config.yaml
n_layer: 8
d_model: 192
n_experts: 24
experts_per_token: 1
d_expert: 384
d_shared_expert: 0
activation: "swiglu"
moe_layers: [1, 2, 3, 4, 5, 6, 7]
router_score: "sigmoid"
normalize_top_k: false
routed_scale: 1.0
balance_loss: 0.000112
balance_bias: true
init_std_router: 0.0228
lr_router: 0.00154
n_head: 9
n_kv_head: 1
head_dim: 32
vocab_size: 32768
norm: "rmsnorm"
norm_place: "pre"
norm_eps: 1e-06
positions: "rope"
rope_base: 10000.0
rope_fraction: 1.0
qk_norm: false
attn_scale: 0.177
tie_embeddings: false
parallel_block: false
init: "normal"
init_std_qkv: 0.0368
init_std_o: 0.0
init_std_up: 0.0368
init_std_down: 0.0
optimizer: "muon"
lr: 0.00898
lr_mult_o: 2.0
lr_mult_down: 2.0
beta1: 0.9
lr_head: 0.0104
grad_clip: 1.0
warmup_steps: 200
schedule: "wsd"
decay_fraction: 0.739
decay_shape: "sqrt"
final_lr_fraction: 0.0
batch_tokens: 65536
seq_len: 768
doc_mask: true
train_tokens: 305000000
steps: 4654
dataset: "wikipedia_en"
Below are experts of layer 3 (counted from 0) of a mixture-of-experts language model. Rows are named router (the router's row for the expert), down (a neuron's output weights, with its number) and show model dimensions 0-191. Each number is 50 + 15 x the weight over its row's rms, rounded and kept within 0 to 99.
After each expert's rows: a language model's description of what the expert responds to. This comes from a sample of Wikipedia text that the model never trained on.

# expert 6
router:69 46 36 22 36 23 63 44 40 44 65 80 47 71 67 67 43 48 52 41 35 67 43 65 32 46 27 35 73 50 50 43 36 58 31 61 65 38 58 33 49 44 54 71 82 36 30 31 46 59 50 42 38 65 53 55 45 41 48 58 03 47 64 43 38 34 46 56 59 21 29 55 62 55 30 69 46 58 21 57 26 54 42 40 74 82 48 85 50 60 34 66 49 48 45 67 18 39 36 51 45 48 68 64 65 29 54 67 32 56 52 48 57 75 40 35 18 59 59 51 60 47 53 42 32 54 28 53 50 50 35 54 62 55 71 49 64 19 61 54 54 74 64 55 51 36 33 68 52 66 53 40 38 58 40 49 68 48 22 70 58 51 36 25 60 52 42 38 59 31 54 74 71 57 27 41 65 44 82 55 59 68 80 49 29 41 20 47 32 62 51 31
down2:40 37 61 46 06 18 32 21 27 46 33 58 52 52 41 41 54 69 54 64 44 76 65 71 46 54 49 73 62 31 51 63 48 45 31 62 67 45 63 49 55 47 53 51 31 67 72 24 64 49 42 32 53 48 34 39 57 49 59 60 59 46 39 22 46 42 37 56 92 63 40 66 48 60 47 65 35 57 72 60 58 69 35 49 71 60 52 43 49 50 78 65 69 33 51 51 86 52 56 50 43 47 56 53 62 55 42 72 33 26 66 56 22 36 54 56 45 64 37 16 63 40 28 58 19 62 81 62 54 24 45 51 72 53 57 33 62 38 51 54 44 50 53 52 53 29 60 43 71 42 49 60 39 38 46 56 52 61 25 39 61 62 41 53 52 35 57 25 50 75 54 19 46 73 36 63 60 58 81 47 25 48 23 86 40 73 57 34 50 39 75 48
down3:49 90 24 38 45 36 59 36 26 27 50 46 49 46 55 32 53 43 28 60 69 69 37 55 49 38 52 52 63 38 29 39 54 59 32 63 59 40 41 82 48 55 24 64 41 08 35 43 50 32 79 17 17 40 38 51 34 54 61 34 41 61 47 63 52 46 42 59 35 53 72 71 50 75 37 53 35 19 30 67 32 72 39 54 48 82 38 48 41 40 48 45 44 45 54 67 67 29 44 53 55 47 57 35 68 54 42 62 33 76 41 53 42 59 61 15 64 57 40 74 54 45 60 54 55 36 42 42 48 25 34 39 65 39 36 29 62 49 75 68 41 61 46 42 36 15 48 28 25 57 77 54 27 39 38 45 58 23 45 58 35 60 33 50 61 26 45 68 49 42 34 58 52 40 36 73 57 55 72 60 68 35 69 42 51 67 49 65 64 43 24 59
down4:27 54 62 59 32 49 36 68 37 56 44 68 25 48 53 50 55 63 53 43 52 57 58 66 38 46 63 54 48 34 38 26 55 39 54 60 65 52 25 31 38 53 45 73 50 21 20 82 37 31 68 79 59 78 28 41 73 40 73 54 66 52 63 38 34 50 33 69 35 40 71 63 26 75 49 48 35 49 42 63 41 48 60 44 48 72 48 34 59 36 40 36 53 37 29 69 63 56 33 73 38 33 60 54 52 47 62 49 42 67 68 36 41 44 33 62 60 47 48 18 67 45 50 80 24 57 21 75 42 60 16 57 30 35 42 52 45 55 78 35 42 53 56 36 60 44 60 28 58 35 62 35 24 62 43 19 44 26 39 68 68 39 49 32 35 63 82 39 52 67 58 31 62 41 66 68 48 54 60 40 81 28 69 55 45 49 46 50 44 82 62 56
down5:77 47 57 69 38 57 40 47 60 51 77 57 15 58 58 57 54 41 28 44 38 34 49 57 60 32 28 66 70 60 42 32 54 71 16 64 08 42 44 35 34 49 42 19 37 82 38 46 88 37 37 56 65 20 49 34 41 62 54 50 58 59 54 42 46 68 50 57 55 43 35 60 64 63 53 33 59 53 73 32 48 29 68 50 44 50 54 35 29 55 62 34 65 24 51 54 38 51 42 20 49 48 49 60 40 44 50 55 81 29 34 39 66 58 28 55 42 63 52 72 35 44 76 28 30 57 46 53 43 65 28 68 48 49 44 50 72 22 48 71 61 77 55 28 82 53 64 54 53 46 56 41 39 70 40 36 53 47 82 48 61 46 53 57 49 40 43 59 57 72 78 54 41 39 70 68 53 63 62 40 36 55 50 52 41 47 56 30 05 76 61 38
down6:45 48 84 60 64 58 56 16 45 55 39 46 48 44 29 48 36 44 56 25 64 43 63 41 60 42 92 48 53 46 69 35 70 47 45 38 57 84 49 50 39 36 58 23 67 65 35 41 54 76 24 73 46 66 54 74 49 50 58 28 67 12 78 73 44 44 70 64 46 44 26 40 49 67 43 22 19 42 55 32 56 45 32 62 59 67 43 52 49 44 60 39 41 43 55 33 42 41 45 39 23 69 31 51 29 47 36 73 35 43 67 50 73 49 57 55 46 48 44 55 46 35 50 45 67 66 54 35 57 41 47 57 42 79 48 43 41 31 40 70 35 51 54 62 47 61 55 69 62 51 80 85 71 62 73 62 57 70 48 45 59 51 45 48 51 46 24 69 37 57 35 51 34 51 59 59 58 49 01 65 32 82 54 67 67 44 81 61 58 56 39 54
It responds to: Foreign name word-pieces. Middle and final pieces of foreign personal, place and species names, e.g. Figuero-a, Singh, Kumar, -ensis, Thai script.

# expert 12
router:76 56 40 22 32 33 51 46 57 32 58 72 39 57 72 53 24 28 73 44 44 56 57 46 41 17 43 45 59 40 68 54 16 52 40 46 60 39 54 36 65 64 54 72 80 49 37 42 41 64 49 36 46 53 39 67 44 84 33 60 29 48 42 52 61 13 49 54 63 40 15 73 55 50 47 58 45 72 40 67 27 76 64 41 70 55 58 67 38 80 63 62 43 46 33 90 43 31 56 78 41 33 52 63 79 52 42 55 31 66 34 54 57 63 52 24 46 44 39 51 71 54 55 43 34 62 35 53 52 36 11 60 64 58 61 39 65 54 63 70 58 44 58 58 27 17 46 56 51 37 52 23 49 77 50 51 55 28 41 51 47 44 59 37 51 64 48 30 47 33 22 56 62 55 35 43 55 60 55 23 47 42 74 40 30 38 61 65 47 68 49 22
down2:26 57 44 36 49 50 54 60 28 66 32 57 28 62 54 49 41 59 70 76 58 34 64 32 51 38 57 66 67 48 42 53 55 31 40 46 51 48 52 79 41 58 72 83 64 65 21 77 49 28 29 61 50 53 43 39 39 54 53 38 34 53 39 47 47 59 32 47 00 43 52 52 49 37 48 32 57 48 50 57 40 44 34 33 63 26 71 68 54 56 39 52 19 65 18 47 64 64 48 31 50 50 48 72 58 53 54 95 50 59 39 22 42 61 54 13 33 54 43 32 33 29 43 62 56 43 42 48 56 41 59 54 33 64 50 67 25 46 61 75 60 69 42 40 54 63 45 66 43 80 45 17 53 37 68 60 61 38 38 31 50 49 43 74 49 35 40 66 59 37 72 63 93 34 31 63 38 62 34 42 48 53 65 51 35 56 39 60 57 75 54 56
down3:54 35 46 25 88 66 64 51 67 58 28 75 53 48 53 47 43 33 50 39 47 54 62 39 40 39 41 49 26 45 41 41 47 67 57 55 16 62 25 61 56 43 19 44 61 49 74 47 53 57 44 47 65 59 46 56 44 58 68 33 68 51 36 49 43 31 62 47 45 54 62 41 62 43 42 69 23 73 67 67 36 42 75 56 48 59 19 41 50 67 12 22 42 40 60 66 57 33 45 48 59 31 57 55 43 55 60 63 66 56 40 39 32 48 47 50 73 58 80 41 45 55 40 61 78 30 56 51 30 46 50 51 62 77 73 50 69 41 57 60 52 36 67 23 19 56 50 79 61 55 55 49 26 33 58 49 66 41 99 40 48 70 37 47 13 54 47 56 67 67 68 38 33 45 77 46 40 98 53 48 43 55 66 42 52 51 43 71 40 59 49 32
down4:34 51 50 59 36 62 42 65 68 49 70 33 21 16 53 56 58 70 76 40 28 42 38 68 56 56 56 58 57 21 78 61 63 59 40 73 55 38 47 49 56 57 59 13 36 44 53 25 71 42 45 45 52 34 17 64 49 60 41 65 52 58 43 49 81 33 71 50 69 27 53 56 75 40 34 34 75 32 51 78 53 34 62 54 32 44 36 74 27 61 40 53 16 50 41 56 25 46 44 54 32 61 42 52 52 09 53 41 45 44 44 43 62 14 67 48 70 38 50 57 69 38 43 45 58 76 51 41 69 67 64 53 67 60 47 46 31 30 44 78 34 61 50 45 49 10 41 49 71 62 49 34 31 77 51 48 52 24 53 46 50 67 37 45 64 31 51 31 53 43 42 43 76 76 47 66 72 48 33 49 39 64 63 42 53 57 45 70 55 32 47 43
down5:65 07 45 35 66 51 50 48 66 57 51 24 64 24 55 58 23 47 51 45 53 48 57 73 63 66 73 38 32 68 57 66 66 57 37 25 43 86 53 30 24 54 32 65 51 62 49 59 37 26 26 25 41 35 40 66 33 46 51 55 36 45 60 43 57 49 29 37 50 65 49 39 43 55 44 48 35 55 35 36 74 50 39 61 56 78 32 63 63 19 44 43 60 58 43 44 61 44 65 67 70 78 48 34 54 46 39 71 52 43 50 56 33 47 74 63 69 42 53 41 50 49 76 43 27 27 26 70 68 61 61 52 40 62 83 55 62 58 35 37 43 20 56 60 22 28 50 09 67 61 44 76 45 63 32 64 60 72 55 61 42 31 45 61 60 55 46 67 52 41 22 64 45 69 45 29 58 59 33 53 46 68 68 66 48 45 37 82 45 57 63 58
down6:31 56 59 35 73 43 66 31 37 62 62 32 29 44 46 49 46 28 54 58 55 46 47 52 46 42 48 59 46 58 43 55 68 76 42 43 75 57 23 64 46 65 91 77 41 53 57 39 64 32 63 73 31 68 52 38 49 27 52 32 45 35 52 59 39 41 28 73 42 33 64 53 63 89 66 33 43 51 52 29 17 75 20 53 71 31 46 34 42 48 42 36 31 45 44 16 56 58 41 62 51 29 56 56 66 39 58 59 43 49 68 44 52 43 43 35 53 33 36 48 49 62 56 56 20 38 28 60 49 76 47 51 26 60 37 64 45 41 32 82 46 48 42 46 48 59 31 48 54 27 49 44 56 33 42 56 55 65 42 46 55 42 51 44 54 50 31 77 85 52 45 48 26 25 36 55 74 80 59 45 27 28 21 74 39 30 26 17 46 24 47 50
It responds to: Prepositions after verbs. Prepositions following verbs or nouns, such as as, for, by, from, after, during, in known as, served as, hunted for.

# expert 11
router:75 65 37 28 34 33 58 60 46 42 65 62 50 66 57 58 31 50 68 42 56 59 25 56 53 25 50 51 82 31 63 59 47 51 47 56 72 28 83 59 43 82 55 71 89 23 34 48 46 55 38 28 63 73 50 85 61 54 55 55 35 58 61 40 50 51 27 31 80 40 42 77 62 51 59 62 41 65 25 34 45 55 48 39 65 59 57 71 58 49 46 62 32 53 48 71 32 23 34 62 66 55 80 61 57 39 42 62 58 53 53 33 65 57 56 26 55 42 67 56 69 54 72 65 21 65 62 45 68 39 49 32 60 69 52 45 63 47 63 55 38 72 77 38 39 46 63 60 48 44 50 09 66 73 48 42 56 45 55 74 42 43 42 20 64 50 46 33 57 19 26 45 52 50 55 41 61 49 64 43 44 70 60 75 34 51 55 59 59 80 50 29
down2:34 65 40 48 36 59 18 62 78 77 63 45 68 45 55 16 51 39 61 53 63 31 30 48 75 40 59 46 26 37 56 42 51 43 52 51 49 60 34 82 40 55 57 64 67 43 44 20 62 58 69 41 61 56 65 25 38 40 68 61 57 35 38 75 23 43 56 60 83 70 38 58 58 34 61 20 76 34 72 15 43 55 58 34 76 53 50 51 46 59 62 55 56 50 67 32 69 44 34 21 66 65 27 43 31 60 57 45 73 47 64 68 66 67 47 62 56 60 43 68 60 65 41 54 39 48 37 58 34 51 35 61 40 33 51 76 10 53 42 38 50 53 31 77 33 47 40 67 38 28 45 77 73 37 55 55 34 37 45 62 27 22 39 29 61 34 60 61 53 64 37 55 55 57 56 56 56 60 73 69 55 62 36 34 76 53 70 43 53 40 48 45
down3:42 75 29 72 66 42 42 41 70 48 47 77 66 39 54 41 36 53 59 65 70 62 69 40 66 41 41 29 61 54 64 26 39 36 42 29 48 49 67 41 53 67 50 32 49 63 56 53 51 29 51 48 38 52 95 27 42 46 40 53 60 60 39 39 73 40 57 37 30 75 37 54 28 48 40 58 37 42 47 44 63 56 52 48 30 38 65 42 72 50 65 34 59 47 42 60 58 42 87 64 28 63 54 27 47 55 45 43 27 40 40 49 70 58 70 36 42 40 60 39 55 72 52 40 84 56 71 50 63 53 67 75 78 60 29 44 61 42 56 66 50 71 83 50 71 66 63 48 27 49 36 41 26 23 35 45 44 53 45 59 90 53 57 59 28 40 75 70 59 57 38 54 41 54 95 56 37 76 32 41 59 46 20 29 56 47 66 68 53 47 29 34
down4:58 30 47 34 54 54 43 12 84 51 66 58 67 29 44 21 55 46 36 41 45 42 66 67 50 42 66 51 36 59 72 48 60 90 37 34 48 66 63 38 49 64 31 56 39 36 33 50 27 26 76 32 69 47 40 69 41 54 55 52 46 54 38 42 66 64 56 45 40 32 75 59 47 38 50 34 61 36 78 55 29 53 54 68 22 50 60 55 51 48 51 68 40 49 63 78 58 31 65 41 38 76 61 52 58 37 52 55 28 53 43 33 66 58 42 69 74 41 67 58 77 62 63 35 51 44 62 31 36 70 19 54 52 55 57 51 50 39 56 47 50 39 72 30 38 34 52 52 26 53 66 19 64 40 59 25 27 36 42 49 74 37 48 33 73 61 86 78 28 37 60 36 29 46 46 45 27 36 64 44 60 42 65 34 61 47 71 35 78 69 70 49
down5:48 45 44 49 36 56 60 47 47 41 77 36 67 69 47 74 45 57 45 66 38 44 72 43 71 58 43 59 43 51 56 52 64 63 89 59 28 27 59 59 68 57 50 10 51 68 32 51 79 75 52 44 73 65 37 48 34 37 51 29 40 60 46 51 39 44 55 71 42 46 51 77 55 19 64 66 41 50 10 52 49 34 48 75 27 34 56 62 39 61 28 64 50 44 57 63 46 46 47 45 83 60 65 83 42 46 71 45 45 39 27 59 63 66 40 71 45 76 45 61 54 52 45 40 57 41 31 39 60 55 38 66 45 36 47 65 32 41 46 17 79 56 60 59 72 80 42 50 50 39 11 57 77 43 77 64 47 52 24 66 65 57 61 65 59 34 48 80 39 41 54 80 52 69 57 57 54 41 27 28 29 59 60 57 59 52 64 35 63 52 56 60
down6:68 28 27 63 37 34 85 67 49 56 49 44 35 31 57 33 32 57 35 62 24 64 52 49 64 46 29 53 63 64 55 48 65 37 31 55 38 63 65 86 08 31 36 56 62 63 58 30 48 56 56 70 46 30 54 32 42 30 48 75 40 80 55 35 55 61 43 61 45 34 49 53 31 44 58 45 43 74 44 48 54 44 22 60 50 58 70 67 48 55 37 39 59 38 64 47 36 41 18 50 45 76 49 40 28 42 18 36 58 51 36 25 62 72 60 25 54 51 55 71 58 45 35 59 60 23 85 66 58 38 61 58 50 93 59 59 47 40 72 63 16 71 44 59 41 32 59 66 37 70 51 58 66 59 61 47 60 36 23 59 68 77 39 45 49 38 44 41 35 69 58 53 58 46 34 35 49 48 33 23 64 62 35 64 51 51 78 44 55 54 42 39
It responds to: Opening brackets and colons. Opening parentheses, quotes and colons in infobox and list fields, such as (age 42), Died: 1852, film (1948).

# expert 10
router:49 63 41 33 45 36 79 49 48 35 70 66 38 53 66 48 52 27 70 61 56 63 53 51 41 39 46 55 88 59 62 37 43 42 30 45 58 25 47 35 50 63 71 65 68 47 18 38 42 52 32 34 76 61 64 57 51 79 50 72 19 68 71 46 64 34 42 56 67 41 35 56 64 56 58 60 50 40 18 65 44 49 25 35 56 53 36 58 33 60 59 61 73 43 34 44 63 40 30 45 56 58 59 52 74 27 78 53 44 57 24 32 63 58 32 46 42 73 67 53 79 62 53 60 32 74 32 63 46 34 36 59 36 53 57 32 75 54 78 91 50 61 62 68 45 19 29 48 50 74 48 35 44 76 56 54 48 40 24 58 39 69 30 49 54 39 57 42 49 55 45 45 79 63 32 38 70 52 60 54 43 68 79 52 39 55 34 52 47 80 40 29
down4:70 37 63 49 35 40 43 61 47 29 49 66 51 32 52 49 56 56 41 54 83 45 73 80 42 49 27 40 46 40 39 37 67 69 29 36 46 48 59 57 44 64 55 56 66 55 51 56 66 57 53 32 52 74 40 33 62 29 47 85 37 50 50 73 59 37 32 37 43 64 51 29 43 36 54 73 78 38 16 28 50 75 50 42 74 33 50 68 29 35 44 62 49 49 80 65 45 41 24 18 45 32 73 49 65 66 51 61 44 31 74 50 59 57 72 54 58 46 48 72 60 49 51 25 62 39 74 55 56 42 56 71 43 61 60 36 64 28 29 26 52 29 54 50 79 57 58 54 56 56 68 61 42 33 56 44 28 62 55 53 38 54 60 68 25 43 55 50 38 34 34 61 66 27 60 75 36 64 48 51 68 57 31 74 40 09 49 64 38 70 43 10
down5:67 63 42 47 42 44 43 19 67 26 72 48 38 57 56 33 48 68 41 64 52 80 45 32 64 67 17 58 34 30 46 74 53 42 48 43 63 57 37 33 42 55 55 57 46 47 35 07 59 40 66 29 47 65 38 59 50 64 57 50 62 64 74 44 55 36 42 84 67 46 48 40 71 45 52 60 57 24 61 50 43 45 63 38 52 58 38 57 61 58 67 53 49 56 66 47 55 47 31 34 61 53 47 47 60 47 48 44 58 65 68 39 69 27 56 52 19 72 46 58 21 49 49 47 65 60 53 27 68 52 38 34 84 33 85 77 21 48 51 28 65 56 42 44 36 71 67 58 71 50 64 42 86 39 39 54 38 36 50 61 53 57 62 45 46 45 71 57 45 56 45 90 52 26 54 13 49 18 86 68 50 34 44 77 40 50 57 69 41 45 62 33
down6:42 49 53 41 49 56 37 44 52 70 59 33 52 59 56 49 67 49 51 68 53 41 57 59 29 34 48 54 66 47 15 49 59 54 53 46 93 47 55 36 30 46 15 56 30 49 57 52 29 51 30 17 65 54 62 68 25 49 49 67 32 32 24 61 63 55 71 61 29 67 52 67 67 32 52 15 50 32 26 46 65 48 63 53 39 47 63 75 61 58 50 52 52 34 40 21 31 58 45 56 69 59 29 51 83 33 40 52 22 56 69 60 85 29 38 31 59 40 47 51 47 53 69 54 43 45 51 69 66 70 48 41 25 24 65 58 36 54 35 67 46 37 49 57 64 27 67 39 71 74 69 50 31 73 63 76 46 52 47 39 41 42 75 62 38 42 69 27 28 48 59 30 41 43 46 57 86 50 40 49 73 44 80 46 49 62 49 36 68 68 56 45
down7:38 34 40 47 22 51 23 58 68 41 24 52 42 47 56 70 63 68 36 46 47 52 40 52 48 45 48 50 31 60 15 45 28 52 31 58 27 53 42 51 71 69 65 47 43 44 52 36 42 44 51 40 60 17 44 74 32 24 54 73 48 55 20 32 24 59 75 47 26 60 73 74 35 44 56 26 53 47 63 34 68 43 41 75 43 29 52 44 28 40 21 28 47 38 41 35 54 57 38 76 49 64 74 36 51 60 47 27 49 35 20 33 52 35 56 49 37 57 55 47 50 43 60 66 47 26 19 54 35 36 43 71 58 65 49 43 47 48 62 78 39 33 36 61 44 39 66 29 72 19 57 74 39 56 61 51 53 47 41 66 54 45 69 25 34 46 66 75 26 33 55 46 68 48 67 52 37 52 24 34 61 42 45 68 62 87 25 32 49 51 68 64
down8:28 39 47 44 45 39 40 69 40 37 41 69 46 16 78 47 37 48 47 44 41 39 47 60 59 59 35 61 44 57 72 69 67 21 33 60 56 64 52 33 43 65 49 50 50 69 54 67 63 43 72 59 44 60 58 44 58 40 43 28 30 32 57 39 37 26 49 13 46 57 44 77 76 84 69 39 37 64 43 36 66 87 56 54 16 43 43 64 48 42 33 63 25 43 56 45 56 71 50 76 66 37 55 53 53 53 31 57 59 40 37 38 50 51 50 68 49 68 77 40 75 63 55 48 37 43 65 55 43 48 40 69 56 74 38 53 56 28 52 39 30 27 42 60 53 38 45 50 53 70 54 58 52 50 60 53 13 51 54 61 53 42 47 60 33 60 83 36 49 46 91 40 26 44 72 27 67 99 72 48 56 42 68 48 24 42 47 72 78 49 39 52
It responds to: Mid-word pieces and bytes. Inner pieces of ordinary English words and raw UTF-8 byte fragments, e.g. dis-g-usting, ob-it-uary, comb-in-ational.

# expert 7
router:49 62 48 27 30 44 66 58 51 50 56 59 16 59 66 46 29 17 69 41 44 45 55 71 23 27 40 67 75 63 76 44 32 48 45 42 70 38 73 43 47 86 47 82 81 42 39 26 57 52 21 34 48 49 67 65 40 68 52 34 43 52 65 42 45 34 31 38 32 43 49 53 63 63 53 56 37 72 48 49 25 59 24 51 49 54 50 58 57 76 36 83 34 49 48 58 36 21 37 49 80 33 70 70 50 42 38 62 53 50 34 64 74 36 64 44 31 59 56 69 61 59 71 49 34 33 40 56 37 12 31 34 65 39 65 53 47 46 57 41 49 58 61 44 35 24 56 55 38 36 24 25 45 67 57 65 76 41 43 52 25 54 55 42 69 72 31 55 59 43 13 63 59 60 40 42 54 50 51 50 68 48 67 31 31 53 49 51 47 50 40 37
down2:41 62 37 52 71 26 50 58 28 52 77 39 44 75 35 51 50 51 42 31 63 23 59 26 51 34 51 26 68 45 60 28 59 58 63 49 69 50 51 39 54 59 59 45 61 48 44 53 52 43 54 27 59 66 28 41 63 23 43 29 24 80 59 44 66 46 83 47 63 61 26 49 18 38 47 53 43 38 59 39 40 27 48 66 58 58 39 61 34 40 63 16 56 30 51 51 27 36 52 53 38 35 36 23 69 42 49 57 54 47 52 81 27 49 53 58 60 50 50 49 58 55 59 37 66 40 38 36 37 74 66 57 67 40 45 41 42 44 82 66 61 47 79 47 70 29 54 51 40 69 39 63 68 44 62 42 40 60 46 33 62 37 81 33 54 18 42 32 59 45 34 28 57 69 63 49 32 30 56 63 78 66 63 41 67 74 21 59 53 54 54 00
down3:59 38 55 72 64 43 73 48 31 67 53 31 59 69 65 64 52 51 51 35 71 48 35 52 58 35 45 63 50 62 27 63 75 54 07 53 44 44 40 72 67 91 52 48 60 67 69 39 33 25 32 42 64 28 52 67 28 65 32 55 61 42 50 60 42 51 60 56 34 11 42 48 67 24 56 44 70 57 87 69 43 57 38 79 61 43 57 38 32 50 44 61 65 53 43 49 50 24 50 48 39 33 33 48 33 64 46 17 53 62 47 57 54 49 56 31 28 37 56 77 30 29 48 55 65 37 43 43 55 48 25 54 70 67 41 56 49 50 72 39 25 78 56 50 40 67 52 67 50 46 39 19 61 53 47 34 36 56 59 57 82 38 55 39 25 64 39 55 30 72 46 41 39 78 41 66 55 63 55 28 43 52 42 59 66 30 55 39 51 74 66 82
down4:30 55 42 48 49 59 81 32 40 40 80 41 68 50 61 66 61 60 53 33 71 62 76 37 38 51 63 61 39 50 40 47 59 46 49 50 35 01 39 61 50 45 85 41 50 37 56 67 51 52 39 44 57 34 41 61 78 36 58 57 57 48 55 58 34 47 34 42 61 44 82 56 39 61 71 61 45 44 55 52 54 30 61 64 21 48 86 68 29 47 61 51 67 55 56 64 52 68 08 54 61 40 79 61 64 41 42 60 45 26 60 58 53 50 49 48 73 33 72 63 82 48 49 48 66 57 52 44 31 47 19 53 41 18 60 61 74 49 47 44 49 20 48 39 46 46 40 49 23 51 73 52 61 38 28 44 78 48 37 50 59 25 60 51 51 92 34 40 77 26 43 35 78 47 29 29 46 48 57 59 37 48 56 45 57 74 34 66 40 53 66 37
down5:45 34 74 22 56 74 38 20 45 44 60 67 55 58 57 67 58 35 54 77 63 56 33 50 62 72 60 56 61 72 61 46 39 59 46 50 55 69 14 44 54 34 54 56 12 66 63 58 51 69 43 42 68 63 63 36 46 26 44 47 23 47 55 26 48 59 57 41 30 67 42 38 34 55 61 42 66 59 84 26 28 30 48 28 20 61 91 44 57 53 36 47 51 75 74 58 76 46 36 46 38 48 66 35 65 26 34 35 53 50 30 35 36 48 38 35 46 51 59 17 46 35 55 22 74 36 42 45 58 62 41 52 54 44 27 64 49 67 52 54 75 36 58 34 71 79 41 55 53 53 39 81 65 57 40 43 65 43 47 49 57 68 48 45 39 56 26 31 42 38 64 66 36 42 56 63 62 72 28 54 33 57 55 28 72 40 66 30 52 43 62 28
down6:66 51 50 61 57 46 58 72 59 49 35 53 40 31 34 45 42 52 70 64 66 27 64 53 47 48 77 46 37 54 38 18 53 50 54 51 64 43 47 64 49 58 90 68 76 27 53 38 32 29 54 68 74 44 71 69 59 90 61 32 70 47 53 46 37 59 36 62 66 36 60 25 84 69 58 63 43 33 57 40 68 75 61 65 44 42 45 48 36 41 40 32 48 63 66 60 46 67 55 56 33 62 42 52 56 50 78 60 57 20 69 48 28 51 21 52 28 25 45 43 47 44 63 50 56 50 23 52 51 26 79 63 49 60 42 72 54 60 45 37 42 67 27 65 46 59 54 32 75 18 50 72 62 53 37 11 66 45 39 25 39 53 29 25 55 49 46 46 89 41 33 37 70 41 26 41 49 46 38 47 27 67 59 37 54 53 34 48 51 60 56 43
It responds to: Clause boundaries. Commas closing introductory phrases, such as At this time, and relative or subordinate words such as that, which, who, because.

# expert 22
router:76 42 43 44 31 20 84 43 39 25 65 48 42 52 46 46 38 39 65 42 40 58 43 58 55 40 11 38 63 45 55 31 42 52 47 42 37 21 53 32 48 41 63 65 71 56 35 43 58 54 58 22 66 65 57 57 56 52 50 82 29 48 55 39 32 51 60 44 48 37 44 80 73 51 43 49 36 65 03 35 30 61 45 51 52 62 31 42 45 68 40 54 34 43 21 42 42 48 50 60 59 61 50 49 63 41 52 39 37 50 35 61 69 86 39 51 39 74 57 49 60 73 55 49 51 67 63 33 36 56 28 64 69 57 57 29 77 40 56 73 48 59 38 69 30 36 55 67 56 69 61 26 37 60 63 49 92 31 39 37 47 80 38 53 69 53 57 04 55 46 39 41 56 54 21 37 54 51 73 46 74 45 72 63 60 28 32 59 60 57 33 47
down3:46 45 20 43 35 49 57 41 77 52 48 61 48 30 42 48 62 39 55 73 41 69 76 51 64 39 35 65 52 44 62 56 20 51 51 73 13 59 58 38 61 23 24 62 72 27 64 45 56 27 50 60 20 44 61 79 30 53 48 55 43 53 54 49 52 45 49 70 56 17 36 40 70 44 54 42 46 52 44 44 45 42 45 64 27 54 43 46 51 50 51 43 27 27 60 48 44 72 39 38 67 60 51 74 59 33 66 44 68 62 47 56 49 55 27 44 45 26 68 48 58 73 22 47 48 46 35 37 42 46 75 60 35 65 78 91 60 50 72 37 26 60 59 75 19 58 46 82 28 53 52 63 50 42 48 56 53 52 69 67 79 37 43 50 37 59 87 47 36 62 45 55 54 49 78 58 47 49 84 61 69 63 55 30 45 53 58 62 63 89 40 53
down4:51 13 30 59 44 91 48 47 41 52 48 62 65 50 34 63 44 51 53 20 45 59 72 41 52 48 30 68 39 30 57 40 53 57 57 67 33 51 41 51 46 26 52 46 38 36 57 62 66 35 69 24 76 42 77 60 46 54 43 35 48 35 74 34 78 63 23 45 31 28 52 42 32 60 64 48 57 43 51 52 53 49 64 61 54 00 44 49 26 45 50 26 48 36 53 35 59 71 29 47 55 33 31 57 55 50 39 56 44 52 46 47 38 64 39 58 61 39 43 36 43 55 84 43 66 53 49 79 79 53 62 26 56 59 46 69 54 53 39 51 61 43 64 43 41 58 55 37 56 30 37 54 69 40 55 40 50 53 08 89 35 48 40 40 49 79 40 13 36 17 45 60 33 69 78 50 68 60 49 43 50 54 62 61 16 73 38 41 53 34 61 48
down5:44 31 53 57 52 80 40 36 34 18 28 41 27 40 43 46 70 57 68 61 62 52 34 57 53 55 91 68 40 46 53 52 44 36 68 58 53 23 39 58 57 47 47 54 53 29 52 42 54 48 62 42 70 46 38 53 45 46 78 48 53 55 51 50 40 74 37 39 45 36 60 47 67 50 51 81 23 54 39 53 53 32 39 43 72 69 15 45 36 70 62 55 67 54 55 52 43 58 54 62 86 64 95 37 61 59 55 59 54 78 47 50 52 42 71 40 24 51 23 59 60 58 47 49 57 61 38 46 53 54 42 64 38 45 30 30 58 62 49 41 83 64 39 56 46 79 39 30 61 79 66 35 41 32 62 46 42 40 37 24 62 49 62 50 42 99 57 55 38 55 28 44 49 54 62 68 51 28 49 59 40 36 64 27 68 54 59 83 42 57 37 04
down6:56 41 51 71 45 42 52 60 66 47 64 41 49 73 59 51 52 47 88 35 51 45 57 49 40 82 42 68 47 57 40 56 31 84 77 39 56 58 55 63 61 56 61 36 74 45 43 42 68 44 63 71 56 49 66 43 28 43 32 46 81 77 72 75 78 40 63 46 59 77 59 57 44 60 55 76 45 84 65 38 44 53 50 53 58 72 52 58 38 43 53 66 66 44 53 70 61 50 57 44 31 19 37 36 72 55 65 52 49 37 53 56 94 47 48 21 57 66 41 17 64 76 42 34 40 50 46 34 56 66 54 48 38 30 62 51 67 47 35 40 53 35 69 51 61 27 67 67 44 56 74 50 49 77 41 46 37 37 42 27 77 40 71 05 35 65 33 38 54 35 59 41 57 38 48 48 46 61 80 48 54 33 22 23 42 63 49 50 61 56 45 44
down7:49 35 59 22 65 37 66 70 23 17 50 34 55 72 45 45 55 62 44 31 24 63 31 27 23 56 56 69 58 46 11 66 65 34 47 60 37 43 52 39 41 68 51 67 49 36 70 64 68 44 79 46 45 65 53 47 65 48 69 66 30 57 59 63 51 56 46 62 46 31 55 55 54 59 27 41 52 32 43 24 38 43 43 40 60 84 57 56 41 39 41 35 53 93 43 50 60 53 50 43 47 49 24 38 81 62 42 24 36 46 92 70 35 45 50 52 50 33 50 40 35 42 18 37 41 55 46 67 24 44 37 37 51 36 38 37 14 39 51 46 34 53 31 33 39 60 69 41 52 56 49 28 49 54 22 60 53 49 74 36 36 51 60 38 76 20 38 41 77 53 53 39 39 69 53 32 40 53 40 86 46 64 55 42 42 37 63 55 56 46 36 34
It responds to: Music chart titles. Words in song titles and music chart names, such as Billboard Hot 100, Albums, Country, Love, You.